From a checkpoint of a small mixture-of-experts model trained on Wikipedia.
Size: 14 layers, width 512, vocabulary 32000, 127M parameters.
Experts: 16 experts in each of 14 layers, 288 SwiGLU neurons an expert, 4 picks a token, a sigmoid router.
Training: a variant of Adam for the experts, 542M tokens.
Below are experts of layer 3 (counted from 0) of a mixture-of-experts language model. Rows are named router (the router's row for the expert), gate (a neuron's input weights, with its number), up (a neuron's input weights, with its number) and show model dimensions 256-511. Each number is 500 + 50 x the weight over its row's rms, rounded and kept within 0 to 999. Numbers have three digits each.
After each expert's rows: "mostly gets" lists some tokens that are sent to it at least half of the time. This comes from a sample of Wikipedia text that the model never trained on.

# expert 10
router:476546561552448438518449472433521528485523428449596485487498526504508481584487525457531539496452521515430440471489558507557509562523627407499565553562525459483534472501461516474555597436534493534552523547515452552520502540458530447521461494495506535524662565580447519419496527386571560552560512491498547513497494286542533502529538488594569460513398523561529568472464499525448476543498587458498533555530549547481437486497538500539444612475512498462539579514428479442501477472441478469402401491519529493461631503494501563495388473491505429466516533545478489559467505546472504451556418445515487482531508528435526490444504543551430438494633446571524424467540464536463527473559534470504476477497489579554447565487513501484520539483425458412598405439491461452545487477459466
gate1:483445534469525409468439464619487523489556522435536544498470553543514480464526557322417504523488518411566461523405595547501458507492565489429481476521498441496582432543469483469384512428586498460457569444520448479505400543416534566457547395523541521493523527562513531539458512483490490501494583532485545508468410462533522392480493553608551502569498426478500427499547489448515423568486534496530537489507544496540479436473489453533474554485435538591425474400464554539524568551532544444434456485501542524535482421579598547545514472516353509486445471484474492551468485508346605518450529474437489522455451454518434499533498625523559549459555431584480477490445574545512393522545442476552467469492552574510506535589542523500550475496538457479505490507590440553545510457521583
up1:536461533441537503579462561571513519442452481502454434523563572483517508527515395445516472403613494424551471578509525447437481482486570551499467447418464552581545524516506469420493471453572482480589489514627518499529398517407511579546465433520472567499546456438401452472502441577528458501477611482497586481471499594500424385457492475491557501490576446474483478581580471484587543516463504578537393441540519520468590519528492488448455577440492472546425392497522507507506546504573536506520437649457444507594498440539532457497435442447512455468558538507489457616522493501485491509432530421490539467479393430498445499579442478396435464493449437583504477509406497434499410464508494469529440549465567590501571513606543532517540515495466516486480442508496605547487532526463502
mostly gets: "man", " two", "ie", "ers", " ", " second"

# expert 7
router:532448579449452514588548522492538518677512475521563506530483477508502490505439499492523501489547524369500416447516545488412552425477503489519499530408556459438499457526466434454546536593461486507506488523426539531532455570461473449506485541470504493563503464482567567548386465452550511490499579470505513584493438426511484470443551512457456422480577444605503418442511605441426481559580488518499475481490568410569504568504450523460574520517484567555617510456539461551520505521456479471466379494554546382492506508524527522597431554450498517513472586432478554514580502480457448437587481521502599415504474628420497359488495464487491585472619527510466538545531471516430557535528519491470538517633477477521499512399420460482432465522450479515596471506527459416445513485513535
gate3:474451513472471509394556480492453553560602506469521524463460467560486499486478439494618431508564613434491428508428510441419476526500494556513490456530381475425490530392495494546537496468591462557519528479502541503561531499483460443507512534446531494479533358482524477484466543514483462422585528554444591560541555399562532466485414472510484462492471547589516478538512557401493495497525473526452483514443527429570411556451437506489471478526567462496532502505378501461582481538528550420462436534476556466443553482417494497559616462505423384436466493515499593470488417484552515480467527477469434451473505473477547490541483530544510540472452426431559488468509495503417476476472511476442638525414523459451513447528473433526540506546515562448482515513463457496485487473514480
up3:391440481373444438507540500521519483569406455494598482498432393494450561560493490498587488508570469475541485562525432481473484381549484458503567447561468381520471501441580481621480544534504460581531562452494481458526459529397513405581519520649463427512469531494490479509517546479508495510465430509451526425519575486470565513556464529423477480539491427570521480546513441431476580485500529420455481490429376511485424513511436446423411505430486421569510590502466429545499605494512559439548435499440505468475537450517441524502519593447584475497568497476463437513545476463508493530429579550498457534505489473457632475544489519532504425486492478450579524540432553527469457499539506412358598514442472491509396460550487495533480420503541514523493515471542511508462531517442466
mostly gets: " He", " he", " has", " had", " can", " —"

# expert 0
router:569474462495529481554460500487530557556521562424530458573499510530436492501487489525579554527518546591492469516498460458537541558509405492579505591487554553379450560580470540425454562456522436510509537488502509517552544589469476530503557604424520522505551518589493553508450530423476543541575522488491575454505453335598476475456485572583454550543438469496493579477562536510438426662508529519526515528493591421484459525520561544502541529571488511500501444499394472509419572537478479508472343498492572436493526503500541534484486452454478511477495529508495443508501494469485475462500471583537485443547449614427405499492516526561517409413549490562496463558496486575447491617508536578474544523571541541516535509408422456487535439491426392427603481473586505414475490510475500
gate0:461512367616554456564605460572395506408508441532483451535482514541526531516521552524456508563466510489407535495492557469486480496508492533476489469590524425457505469454506440516462468490569548400434516557409403459406580432455471507434453470475453481405531427471490460497491556477525532433480515453497507474514460465438494440505413459461498460551503512522451459458656500557532462473398498490414567428447517601531471456491462583576548525425428538446514523436559613441487549458559511596469528510596469564558587490515428493456576516460535485511496496546539473542494480431534531488415514492567534489360528534503525419487538486508562581422527525566496566521545449489499432440549495443472509579569486524425403464538468459549390470402541575585543542512383457533561471484470446
up0:466606488487445452493589461506604515434537490472490415476542394468487572532539508507522473521498516535590465526510493458485545535439407506500491511514513536512493473464543588583466444493533505556476550479497498516509595513512468480499474466440487505450587490505504492497498434485431539474474480419447520487493556494572396491561497457518486560515517577534543525549453512595643546570472540537484508523501475531505483460563523537484562554480501509490466499484625446502488579491398523506494468600444554461496511555546484455421524589444524501533514532470504488437528509517580458625484560385486556473397460503510456584511528466537585532594578599492554571457525530446377443433541478480489499491438518478470563521540398450470460410478506460477536478588410531564477482520563404
mostly gets: "N", " S", "S", "ing", "C", " New"

# expert 9
router:478441512464523538499587532420521502453474486596583435493405492547503484532424525505543556489538468480479398384411534529515484530419592426540529442513369562408469498496469518513461467499567431465447518504481560490495498521503495483476549533458527502524611520568417475604364454435597459531511446487532519571514536496503535464488535410519504470525433488549603537431468575433484508563565468529474399577585605479489519470481432618535520490469500485543614526493414535555557521471518461373408409503478567472548572489575538553581485501447440495559481592461521509485539499497441488466525504457533516483504600466551440487459534506489534574450514466478503559572526450497515519492474558467540549571517481455557532506560473458448447469462524441533488548390496438501466509580569567
gate1:420457417445506415453490526412508431548531497422459548430555520578435518407492558542381403507509533498537446513542564530471558484533459541607502506441463546490550548470521501551529516477454546532509556534587538465541580540496498506607478487409543581502524477494430452458582466439553477471449541532422529450466397448516540371506432540511527494541547489438469540444498565420596413447482607514550531483457593412551545637440471579464457527512549549434534492503515508524469529493518416522462473424503509524410531468487512497506406521489556464488444460485571460458557572480435448555625465397479501467553510567560616444545550439555615434502525520520523563558513525550536487496558569460549485553475537528532536504511545547606484469432492554446603522541497562455529480493422441
up1:493490522454580420473517515495530442462506478405479550548388490529443347516528546476478495466499466529548436505543642428427469459481550578465502528445488525575516578470520453556498455426487548397546502530540491578494514506519471529574482537546539511373513554530421510426465469586498487585560514514443517492519516486459504446589424486485627488481498467454453520435478529553530612420514486394399489462519474450582522520565493512503449484422444526423504511427578493605534494520515529470452499451480489498481564492539532424480477522536565581511464474488644458534400457496400481523462506514544523572512526462466469520547545471512516503483486488535505463565494471456461542540503499522604454518481521490570482506537501519603507529486490512553501568504484424424404505505529567
mostly gets: " and", ",", " -", " to", " as", " \""

# expert 8
router:573491529524427433472454490545534459571490487514624363502535480440520509494479606521541461499477448463480420535489551521504451548500512372505553527481556455437410502445460540530462517489520435456515576575451486528513484524495513474535513493492497413487515532495509573501389496434536552565510415474498475460547533313539494507462546449526544514525421546514594507479597478492493494539520444477573488539523552453471486537491526503579512531524535485496499541533519570572509522497518489455417475455476556394563516505503587630569496467444459420478456540524503484596517487455578481419565505517489438506524468475441450576495499558460537576495516502542538523564513472506464564548484486513451522483519483554581487499399452472444570532495445398437641521543508453448540491488526567
gate1:551478479496466560503471524560522532510423477496523467450509547509493546521498527502406431492519437508426497569572572568480492496385529493505511432528505494453529424554556421372519491546440510490516486498454458407544402480397494427494462524524515389620469434573479480456446382564508563371412511567492472525458513488486506580570532447430499511377498503566498508496523586432493481520548467421520480458503571488493439532515471509508518501465494513551567358440456596521529598574493491503439495528507506467517588459574492549507573530468505511486516562475483528551475523500465386551447588443485491532540537471553464502489571491473589533446441563509471481568552548567513401441428523396583440515484519546481660406511480573431537519570467514513572614460515432439471524565492507
up1:440540529591460557635461563567518484511522590473510516441537580507582598497530547506439404576498493544496507540504458462467527422435502416434475506591417538520471471483500470498514358444519504536499472525497516448579457563376507486543468514575506505454486535542560491546398439374486478522417420429433487461497532456520515542528432485510549533544544557624547510514503613496490511499511519525541560557565509506477458513450536486515498521436414536570462529425537534473540529545548451529462574487472505599487523540444439581496543552425462526433467507615525594552465464484516399526566545465549434495524467495539556579450449518367577428429462582569551442557476473544462423582531512530533537462512461586567472424395457498485520496474539508577559557501566478521473541427525552
mostly gets: " In", " in", "In", " out", " during", " ==="

# expert 12
router:543517509485530507425541436490549499487496444368554477503410510340506509512496548466612606550589445470494494491562534526467576561507480504456570530514489488442518435534478574468524461501434452523489540467568486544523536602509486470532520575459512436541472496496483515488425466442486557533548519502490511514489443426500567464417455431542548487384443505570582500482470544414463409556480440519424487494468557368553416610535461519527546525489525395514518496376473566497498512557515468503483434514566570534417516497446499503432506515444469493442485568517453549479526483389441419442478500469479469532534469591493466440442462535412442563479554531458470443551527522476432520410497499508481483449491540472549425433431525508413489457467519449513599517617422425469500500450469560
gate3:476385502419496491512340543547521457639507580520489433530483488531388517588500557554527472553426608467468579538528532521555447409448466382540489534574496513494559400462455495493519551506587423507567439471488529548437456464416472543482532518497533558587409512518485493489530517404501579500469467475508531449377571450546455440528470486436483545440489534526419529608491552482492544466506479486394499517474509408585457518415585470514476446338480455552481563540530518454421471478436463497498512536487447425516486454432589508362526575486504500515546455626520502488517455551498555553403446482465513479506460503488558501488562437511506476488564452496512466469535508519508500446583496633445489538467468475555490520495518452533469528512417442516515532565517469513458459479585538
up3:610619395519517523490593469524585498408499465532489432529563575488546526481597518543500523377543407511512461476431552497491470539505476541419467525464539563405505565538512542518515493478451545455460527592485450440566568533538447508483515436491495498397545454469470573483525441603505632550532550523503488521579419439479504613461516522610524518603518520534555644421535518572540493448555513473447491421529498543429581482511477506463596534616580546515483509538515464499493506540514451529517417456487525493530541529584431470573567453532463519524474549434487480521462569476530491505548534416467468516493557442481510503488495408571469564607463431512475600485512494552521484553507559357511552458515498479476596467554504519468521427461536557425447482495468542479516524534455443
mostly gets: " and", " A", " he", " is", " in", " from"

# expert 6
router:491453489501513487594526460445482589514509490500528466535477505481491486512484492502533504518504535486486402461530520477460465586459517454532617544537549489443555459528476528525403521548484504579441530473451419577523543542527424538576430498402515492480578475578433526527419508486513464498593495457499549586429458428528440522428638514542553478531421487497535462548586472401535435531534459484456532505438595452524495600542493469499590519534477575423497507425516462521446571490490459487406499561463517472476457496471415543502490487488477495506501520452510531548548497544452437416482461527562510467549539522403456422459529594540509467477586442517479495540509472552420493491550579452541467513557510562595582586417510452568519460447493451438542426529566420420562474485532438
gate3:457481367393481504444595519524506488438470402530638495520492477575437457449550434492453591454454442475563492576564480576474515607507440437490493547500483475478538427466450506442498493392502493537527464503551568509531575516555438487455505579534564507551492491541435557422476465514437537492446409534441434521493537453542497496457605537503549453482402427542486607497529467515484461496570487452546469569511562453488453589555443533388568504492509475463464518478461491489441506526560565491466474513466578512519482439536539530452523383514515531487515489496518541454495516522495475441544517513494482563531599466501415516483516497607516495523528498477534449482526546530470483430434473475554596412520576520460437544556436432432505564537465539481619460456479451463516499500552509
up3:517452488472558505534474469450504510485552506473488488444541605539546617634364567521507350494468554522374447483485554480528495397532557523500501479460494484493487501542441424459476470525497429423515532467509522468413393409448566494524464410454470488477514517441499493518543511505615529508470550513491582538584405467494589438551455490522530380543499539393435537552525447347484554458428557534396474501522483510516553502453536546542447489499509482555560498416498561478455541498438512666571413403472502496579458547517396507589490500546481502576448444543511484586478507472491481523523465481496545388472484470487557493542542427527515560523533499564526554457489480507524553498549445462499462541540489424528514488527550558568438513494490444551500530487481549493482470507459501
mostly gets: " first", " film", " second", " made", " de", "–19"

# expert 4
router:487524534491508558464462452438530506424509521565505395530446499481582531457536549608497508502504473390449504463509434544440592516433488423455503522427507494476492428554410483514512511395471544557512530570510463582516528502548488474551458509463498499451488501556431577496470468533514416532495552489491536499487560384492564464498582490610468493455361461529482515506536626455452446488524524440433503472520620491507352518563510487501547549507525512380512529435513551509453431543459514451532480428499592483574512496412477623553451497496461483496560510574539521565468485533468443412557485489482539462529472501461342432465474461544524519499545509584490458579551429573500536478522540514548491449531460554489553449501413543496455511428489498445597470493575523470547485487504396
gate3:533456487460506432526463433490575482577523417541504525617494578500437505468568570422479427510509600450569448457474434508503439384519493450552509486482391493575448543510522487490477428513481547498490496476492428563499546555439482583562544504484492534524516481491563512526431518515585509471467522476503495479540449378466635525494521526415513481505449472452459434458563512385518558505626495527497491560521531436509472474437507475571488443548499546478572426410573459529587500524587464514492480482470402553461480372477597559440460572445448553427453505511580477542597521533502371598549523448557579510497474475475496468520459532484585505439553431442586560442529465506487523529530501388501491494522508502488540527402408470527510511420511454561579530569568441457618534486520509
up3:534424496503501460515512500449531478547490424509474474467610471524510471544401443545570541566535374582496495558419491446463481511420470507563416494498479560432520476453534511616597492520529516533478553509461573518511391484487506492519530600519510398572507525498520469369512540486517596572483539436540441521477497576568541474535533441488466525499465504504488481556524513523459448462469463501494542512462496511451574622502485582474474453423497528583536537546436480495462432527485476448453443491435546486506479521488479504537552533459491575592413499439397528471519409459642506428566485496561548567492551504498574457510452476535463512547505570493527544503590567487546521459572435567462495487594408486496417554578513530497581428540508577469510488511407489536574479544497539
mostly gets: " \"", " for", "(", " 6", " from", " South"